python train.py --activation="swiglu" --n_kv_head=1 --norm="rmsnorm" --positions="rope" --attn_scale=0.125 --lr_mult_qkv=0.4 --warmup_steps=236 --decay_fraction=0.915 --batch_tokens=131072 --seq_len=512 --steps=5771
Below are experts of layer 4 (counted from 0) of a mixture-of-experts language model. Rows are named router (the router's row for the expert), down (a neuron's output weights, with its number) and show model dimensions 0-63. Each number is 128 + 24 x the weight over its row's rms, rounded and kept within 0 to 255. Numbers have three digits each.
After each expert's rows: a language model's description of what the expert responds to. This comes from a sample of Wikipedia text that the model never trained on.

# expert 11
router:096159127130120120122149120095093116143112082157069089149135150167102136111152111159131152111141175128148153168133110136077135106140146095148105116154164115149126133113117140077150155153107157
down0:129103118143130128134076107120117147079120112158126168132093172136141108107106150106173130095124121131158151120126162136112113155112119117154089120169127144050172135125124144138119111161101109
down1:096129122168064113141133143164178109085136115133170141130110109146146153129105093116153111150132141098101126129138129132135080155129153149142173136126127142103123119166101109146118107098139126
down2:121130138122118150100140116151106122135114155107113123126157093085130119147167131158105072117122151129143132141132135069160156148136089130153116099118152114097103127128155105144133144072173095
down3:137119138090124122139130143118139166097110167127121115113159137118124120087102133088120132116111098140133112122140098115142147126072112112095119145161098149116156159132109100106169101137164169
down4:171092125127107141108120149105153141100164180149144134066141111139143121131121109137109113121183119138127121185155075189159097134102092139118172116157121135147149103100139113114148135120102105
down5:108114116145143141135145129143121132114106126136137162175149109139161138129118154155160148103140075143132125153119133127088179085099109144122153135159141146136155139096130049176135162145109096
What it handles: Function words after a noun or sentence start, such as of, to, from, the, than, would, plus sentence-final periods and heading equals signs.

# expert 2
router:111125111102143150107138093175085095154098122091135148140079154153126130087130125099145135102124106153127151089127151126147113120171131157123107087134161128154114088145155122118165115087127115
down0:145168126122162116129141082119110167140109140133124121129150077119140138163129157144140111099133159114099097110106115091175101162147130149095150126138103121139153109105163137078121138139159135
down1:122095173130112107122119094090100176107156094132140100158147128130153130129105109074157137136127098170128170143127120162107127130136144135172122069107145140156131098115115150148142114093120166
down2:121123112086124103113090115139160126098145103101136111101143090091154122147171136136097117116127102146149160142135165111122106166163134126152123114170132107152165155110129141143132156156140142
down3:129164148131119172126138105153114167101177116142108101086164135148144129153123109156129154112124153159086105137152120109152104126112154095068122120111119136093159124116127137146091123172121134
down4:115134090155155124163086138102142145173093117130179122105133110098138145150164163125159117143114140143125128112104112145110140111138106132133118105136092150111112128104091160096132131123112099
down5:098160141136124165147130089109125131111125096126163153097063127136124141102099120095124150112122118117132103122138107123138145088140132152178111095142124143143089143113114098152089181146097109
What it handles: Middle and final pieces of personal and place names, like Harvick, Kedia, South Bend, plus he, she, him.

# expert 5
router:146138119115122149132099139102084107130098125086135146134116142114147130129126139076132123127142076115120133105156121111121128163098147139122105090085095075109136144096117134163141151161124094
down0:087128137171143141106121122162105115175090054156135101136163147115120143118152158157111109126133087143139120083153143130116126106130124135115178179111162120133109112129141140147116155169080135
down1:127128115106086106098082135118118124125133100157130167108186076100096111151143167113098095122135143147106137139071100168126093159123159089095112126116134115114161122143131105120122165156126144
down2:145124120124129144088115110143088176071141140125156117116146095106146144119164118150089130134146117125113107165154122117135129135133139138113174146145127117127114122117140116151085097141127176
down3:132126147086120095098155100130121124126163169168122097121146158122131126131110160121077139073149137123169159177117132153137120141160103155121122139172129107150128098092148144106105133130169141
down4:135117147134117179132137130075118141120171154133105125155156127140107160101071152145096146112125067165125118101096133121091149130132172157110136158160101108148176124110135152108119134140095117
down5:083089145144120175108099114089152096160143123121133110168166133134161126149132153084102127101152136081148122162137122110131155122130139098104131106116123119101086146116121138155106171132122118
What it handles: Inner word pieces like mp, ff, go, pt, ct (bu-mp-ers, di-ff-erences) and commas after clauses or dates, plus dashes in date ranges.

# expert 12
router:134128127114090133161117106179137120100122145141183128132099115107143141097164120123142140156097096144105089125160140128163152115138129114121149144139137099106159155152162152149144114119104121
down0:139108172120123115098105172118145144106110117082174143157150112100147145168159148117099132117127119116137160102147145111164113093128179147181141131127131167152119134133078142143114126129185138
down1:115207120140108091153132128131125143152122107102107146130138122135165114151133124124102166091160141101110120133125173133101162137132151147151105165124090116128126133089111142148136111157160146
down2:161107092116136149173137134141142112089113118102139111143130091130136113137168125149144135130112110087088133123078146170097156112100148102132078158146162120114122128102120139176123088108159157
down3:141091141151086105180153170126122121108116120155121150149114172143132162126074129117147149150131134089154139079123145123129167118169121173134117153115135134125129122158162120135095101126116183
down4:113149136120114132108111111100132159158119151104109147119100116153124141113160082161125109135103138191106135171122159135132152123151147122168085095138127152119132110117113155125124162094155163
down5:131119113185133139132102142153142126158099133079140138172158145128156087113094130140140115114134074117115121149095134097114146114149145091143160127129111092094103132112139119118114098109096147
What it handles: Plural and nominal endings like -s, -ers, -ation, -ment, as in programs, institutions, subscribers, plus is, was, were.

# expert 7
router:106112089109130140110179118136175152108135139108120154149102179092118095101131138096113139127123123137132117134129146144133114176121079132126124125161116134169161110154093119081094100152099118
down0:130155153149138118125118137157166147112135156116092160116143120146134110120136134140158103102134141097156123096126108154098102156102136112143164147154103128124133163100092134162141115127077108
down1:137133143159139070135121126158099111135143154154173145187123128114152147092080120094139122083125117143123143136128098116152147102139154122160150120116122146141109073123112116102169148135085112
down2:121150151148125137098147156130153101158143106117132124136148152108152130160103103164122156129145114116117102102111165131136098111135080140115096113107146145150111114172104131128146091147089098
down3:122132103124125121137167185104136117093137145107151116136138096132113098152094149139125088177144087160102092128115124120150100145150119086106154115116118112114152120129110093129114134100120131
down4:103120125138177112158139149128098099115092134127129112173134121103121124114118107137175101088092124129104110185146144109091167169159119106140153134148103144153136112145123119155100105138104158
down5:130145154128089112118103129147142128138158097122076109066139164140144119149104160141160095166100150106143102135123128116113132151132132116100124115103113189143116092159094167152101130159139109
What it handles: Digits in tables and scores like 0, 1, 6, and first fragments of foreign or personal names (Las-hkargah, Mo-ctezuma, Me-hta).

# expert 14
router:137178140122126141112142113089081152119115156175107156134106109141082141143171139151097154099105124144108110141100128114075159123135109133105059107121106114112097098138117127170123142109069146
down0:109146123118108086160124124166162099083114088092111125092118123148126135143139048172154112129129121138139139146144138118091104110135121111154152136149129148103106139136175134134122094133100105
down1:153127165131146107116156131110159099114179133144077124178128117177115081144145094120129132076117124134150117155116116097132102159115110138108168098137160135106193158122142125136134149094106113
down2:121127147125140147118149116132096113135131147131108151113112142115103130110141133129108080112128117118084138149126109069139140089177123143091123120125157117163157113114094131091144114107086107
down3:080140121173145142155105122182125093134142100132166118134139163108100115100131134122132136089130129134144121141112121123083114135144166145136102142140125136115124107148152092151141137103113177
down4:110157112075149132152142109131109138120119138131118127122088155147134099145125130107166108141130152131113131178162121154106181080110095166142117145132131113129112165119153107157159138146096166
down5:108122149104099157129098149118111136133166162111093167120137145152126128160103145162089108115139156143130102188149145126102145109119126170126125120040126135141145088099122088143114118144100154
What it handles: Prepositions and auxiliaries following verbs or nouns in prose, such as with, from, had, been, after, plus particles like came down.

# expert 8
router:141129098121116156147118097109112161113138117149162121099188173155126144127129097145109099145113158125095134135116127093147132144118109156081106135112115152129105087153080143123141122112138136
down0:140133125130136140131160136089162128098099127132123129142115117106159122167126175112103061129137097126124124062146122114148111142141109075158127135124138154109130162146163142148164157105133085
down1:147126121090152108135116099144151154131142189140097125125108125128119139154157155165107130118125094122129116117094109059134155159132113096109139184113118170131157175137125173086102109144149133
down2:148121127125111124112150127125117160118135131143158097144142144118129119158149155171104057118140141158103093102151151154133163144115140128140143160128141161136054145072079138147117128092115164
down3:144113137170136104133152082089095125176092106145169144118131106144119138129120142175115160116211120112085112161115089114147097121119115104107134137127136100188149094115130126173119138149086117
down4:155090104170139162152114146117123134114100102123125147104131108142134103104151119122133116105098152102118122130114135090149120138137155132157143143133119174167093151123102120139154165139160149
down5:121139156126105127131135110141069102087139102135121122114149197091164121115106138123128153118106146145142139174152111119097134133085108113115132109135135138127121158127135096157150153134089132
What it handles: Commas, of, years like 1977 and 2019, line breaks ending table rows, and first pieces of names such as Felix and Vicksburg.

# expert 1
router:109112117119120112151129155122140143128095155142117042137123164143146123121125134147146125088175149135137152148139133176097084106098150123169128143091104110140098140112116136095100119120138138
down0:162124162120082150148125127110175165129151130107121079143145145183140141159151104112127149119144143119092109136129144100142176119095147119163121131120087152119124126136131178136092145116151153
down1:109113163131135144129154124122138102107174113111095077127106127118104149117121121140137124120141116159148176141151108155151078118105131123148117159135113139142111121125144176140107162141142115
down2:122134126109148135143143153117138158115151102115145106147109098107121112133137164100121101118140095068132094109127100112094145146093091132141129098122142131118165149130120153110127139122110118
down3:104100137050116150113141116094129132149129103123120152131125122172180112142126140168112094106166123141095137179132122083145078157111099171129130065137126132128143103116135164146150134160112136
down4:098124139137109125138101072143122088135113173114126116131114097147106131095159079142132101086165120143127190114125097180166108133129139075148131169116106100125153145132152118138145158133126119
down5:143159119096126148092133182109108157098140116163120138113148111120086168136099120153143087112135187118104168126142127093123158148148143148087126115136147112176168111114124173114071135116127125
What it handles: Articles and determiners like the, a, an, plus line breaks and first pieces after section headings or infobox fields (Enrollment, Environmental), often in species classification pages.

# expert 15
router:181140169127149161106121120105133093129141137130103128136148094116142117104098133099118145171137114140148146119121127089108112164127132107165117099150124169100115124089154140120138146100164105
down0:136126132115126161122092117095152134130128133110090140127151165139085138120088155134156170136151109136124126134079129131127141148133103135117097094117139098125115106089093160135108157188179106
down1:087175110155124123162150133087127152149108116161100147147108159152119130132134174153106087139105111116138122159182121177128123077163135125088176073067117118106144127154089128128155138120111123
down2:122160084166136127151127127147126132118128159152093105151130110149119140110137136097129136123108077143119123134117151104108168132137107128102105080122107176161151138114116090105106141124118091
down3:143111108153074132176112121108120130123118160130136135130096137120135130153156153147099118132105148130125131163114129102112125112141137111149109172150142165120104152109144118105121167165140114
down4:157120120133169149157137114112132100103151165087125129118126154127103111193172129130123142115097118109163167168140134124109136120124155139115096178133117114117100174162132146162149134125121137
down5:154133129166126129175091092106105103160112114121112115129120159137154084110095135094103128122089118132152114106159094154140123131176134082120136159115130116129155158157145126146123143140141133
What it handles: Capital letters and first pieces of infobox labels (Died, Position, Identifiers), coordinate symbols like °, ′, ″, plus and, colons, semicolons.

# expert 10
router:164165137106120151107123116112132135093114094153121114082131174129142099124150120150092102153118131136145121137163154135122165146130109095106139120159175135130159097147158168110143173120126133
down0:123129125109132131058096106159148112144138144126089167091139096135134126173191104102061148109080149149150082128114128117119137139167138104106155166149105106124139133112116156123125126121130117
down1:095059137137091154115062150111108145118112140160114152153158101130111156136112133162137120103113124109117169138119117124143143120144108144134144118112099144119161119129134111117158125089152112
down2:153161160127125142097136116123159104113143142136086117118127115134137144128139126156118161138118138141114127123134112134140151111092097107140137111147103152130155123102126110069132128132112159
down3:154102126116092093129138135130115120173085134119095167098121164121096134082183139114142123148127170142123135160122144159098142122162118101167165125113117164096058132080114109140126148142129139
down4:137118112165110124146150157125106120132141153122123143166136180143094131150152100128145118091151103153095092172137107127123129116118140117091099116140127116109100154113109141122104147147115120
down5:121136145108098130135091067099101109110109136189116141134137114103144184131120088124099116115118163084107100159144109117107116124142154116111111124140145142167139155072139152118117102122099147
What it handles: The and of, table pipes, heading equals signs, and plural abstract nouns like districts, stations, conditions, tax, decision.

# expert 3
router:087125172076141117089111134116148143149100116114140125165131132133103119137124132144147145122090149139135163115163093150124093115113143155134107160158072097109136093156162139167132152146116110
down0:101114105186152100156125184115136115103095121116148119139150150153144118105125105120154151138135176127146103142105156073122096113113128128119090113127085156140133117163130130132131117114128154
down1:127098120104161141121139114106146118174124124093116107145158089157093149101109091117101080089151110099145140121120116125154099159142081157171139133169131117175140100159151131114105141117126107
down2:097132131119089152116124089143150140151103093091115146130125141137066100170091191107159108157137104145131146109117128134157149155147118097113108079110129113122110109130108119104129115108100121
down3:124149122086152119148157105119126123125107155168161112116132142178107123088084140137125116142163121099160082137157092120148116150097119122060101136149120152155162104126117160114153164123130151
down4:107147127130153150115125085122123105117121106128162102067107137102114186161139127121120139144144166151098122155074126137117125105143102126123118176115157135120120157144123158141129104137128150
down5:100152117132124116139124146176072153112114096162119170125138116104128136088165118158126133166137129155123117093084113147124087095081150138137155163130122134116122124172141103117102119112123086
What it handles: Word-final or inner pieces such as s, n, r, ing, ion, plus parentheses, pipe cells in table rulers, and who, as in large-sc-ale, Grets-ch.

# expert 6
router:104157154124153100124142098111124137110128100167133124099108147092133090139098136098134083150144114089112142106122110165166116155145152116118130146152146165072097110135060131127152141121116135
down0:086061154131133115167162125110127156126129114120125146124156116173124139144112141107130127131132105120086140144129131128099137101144147114212142132144121139118158111170154124121126104148096150
down1:101154120135132165146125130100134128156113157120136175132201142159097136092186105139113127132108117090130126123097103145148141112116137158141140119145151100112146143157114140125153112125086087
down2:157111117142137133170152088149148118147137191144147151119125133108085142095142108148130133081156149174131120155108141178132115137136100153083108165120140124116119112094160140148160109167150093
down3:122128102126125120145151166163118130126100158156120141148092146183105133158121131146132118098086131097167134129159120121106136093146102125134115170149140151095151147120124154134090111137123139
down4:192171113113179140125137098187106148115143108131150134103153163143127123119105120133154134089103125128073133112119093106107143098102156120125113162151098116127056188132091109152097136125132151
down5:132133137126168117157164155122098133101126123113122163138163100164143156138140122147098115097120154092106187133147153151153102121130114127129130115157108107158115118110106152118128097140152145
What it handles: Pipe separators, digits and line breaks inside sports, election and statistics tables, and infobox field labels such as Website.

# expert 0
router:188149128147113130136087081157136163144128133144109137145120119146154131125097113101165105137085112110162133120134130113102135112142159136126156099107181075153165161126131128127149094094142133
down0:165138127152114103144092138138149113104112154129121141138124111157104143153161159142143095077114102117105129098153117116061103103140128185101145117114161139125156104157141154128132160139124153
down1:121094112116151098115096096104164128121148139094097126119141125125152116090141108110135150141130095132125160109151140174105142176099110138157156106137132106156138082182124146109136107088140128
down2:113102112121146118127129094108125123102105104093105119136134162114147135117148124151141158125165151139114170169124096099154109100140136086124145182105163112158101158142145093120125159133151166
down3:145138147093130109078113120171123138086104185133154158130125111132104136136131163090093154121128144167116115096151163122150140118112181104094131156123175104149185146149133096126130108159112108
down4:150132162173117114148160137125143104089132162109131099165127153117122158132138158136172152140122119155144139131164147126124188163137119142138169136112122133129143179115115107117147070120139127
down5:160150143109137133162098130145152151185124135135117134147119120109132188130115112182175149101114156149130125120125141113140139159115089175151148132131136142143145116160121168141151147117128119
What it handles: Hyphens, slashes and equals signs in compounds, ISBNs, table separators and heading markup, plus capital letters starting names, like two-year, AF/AE.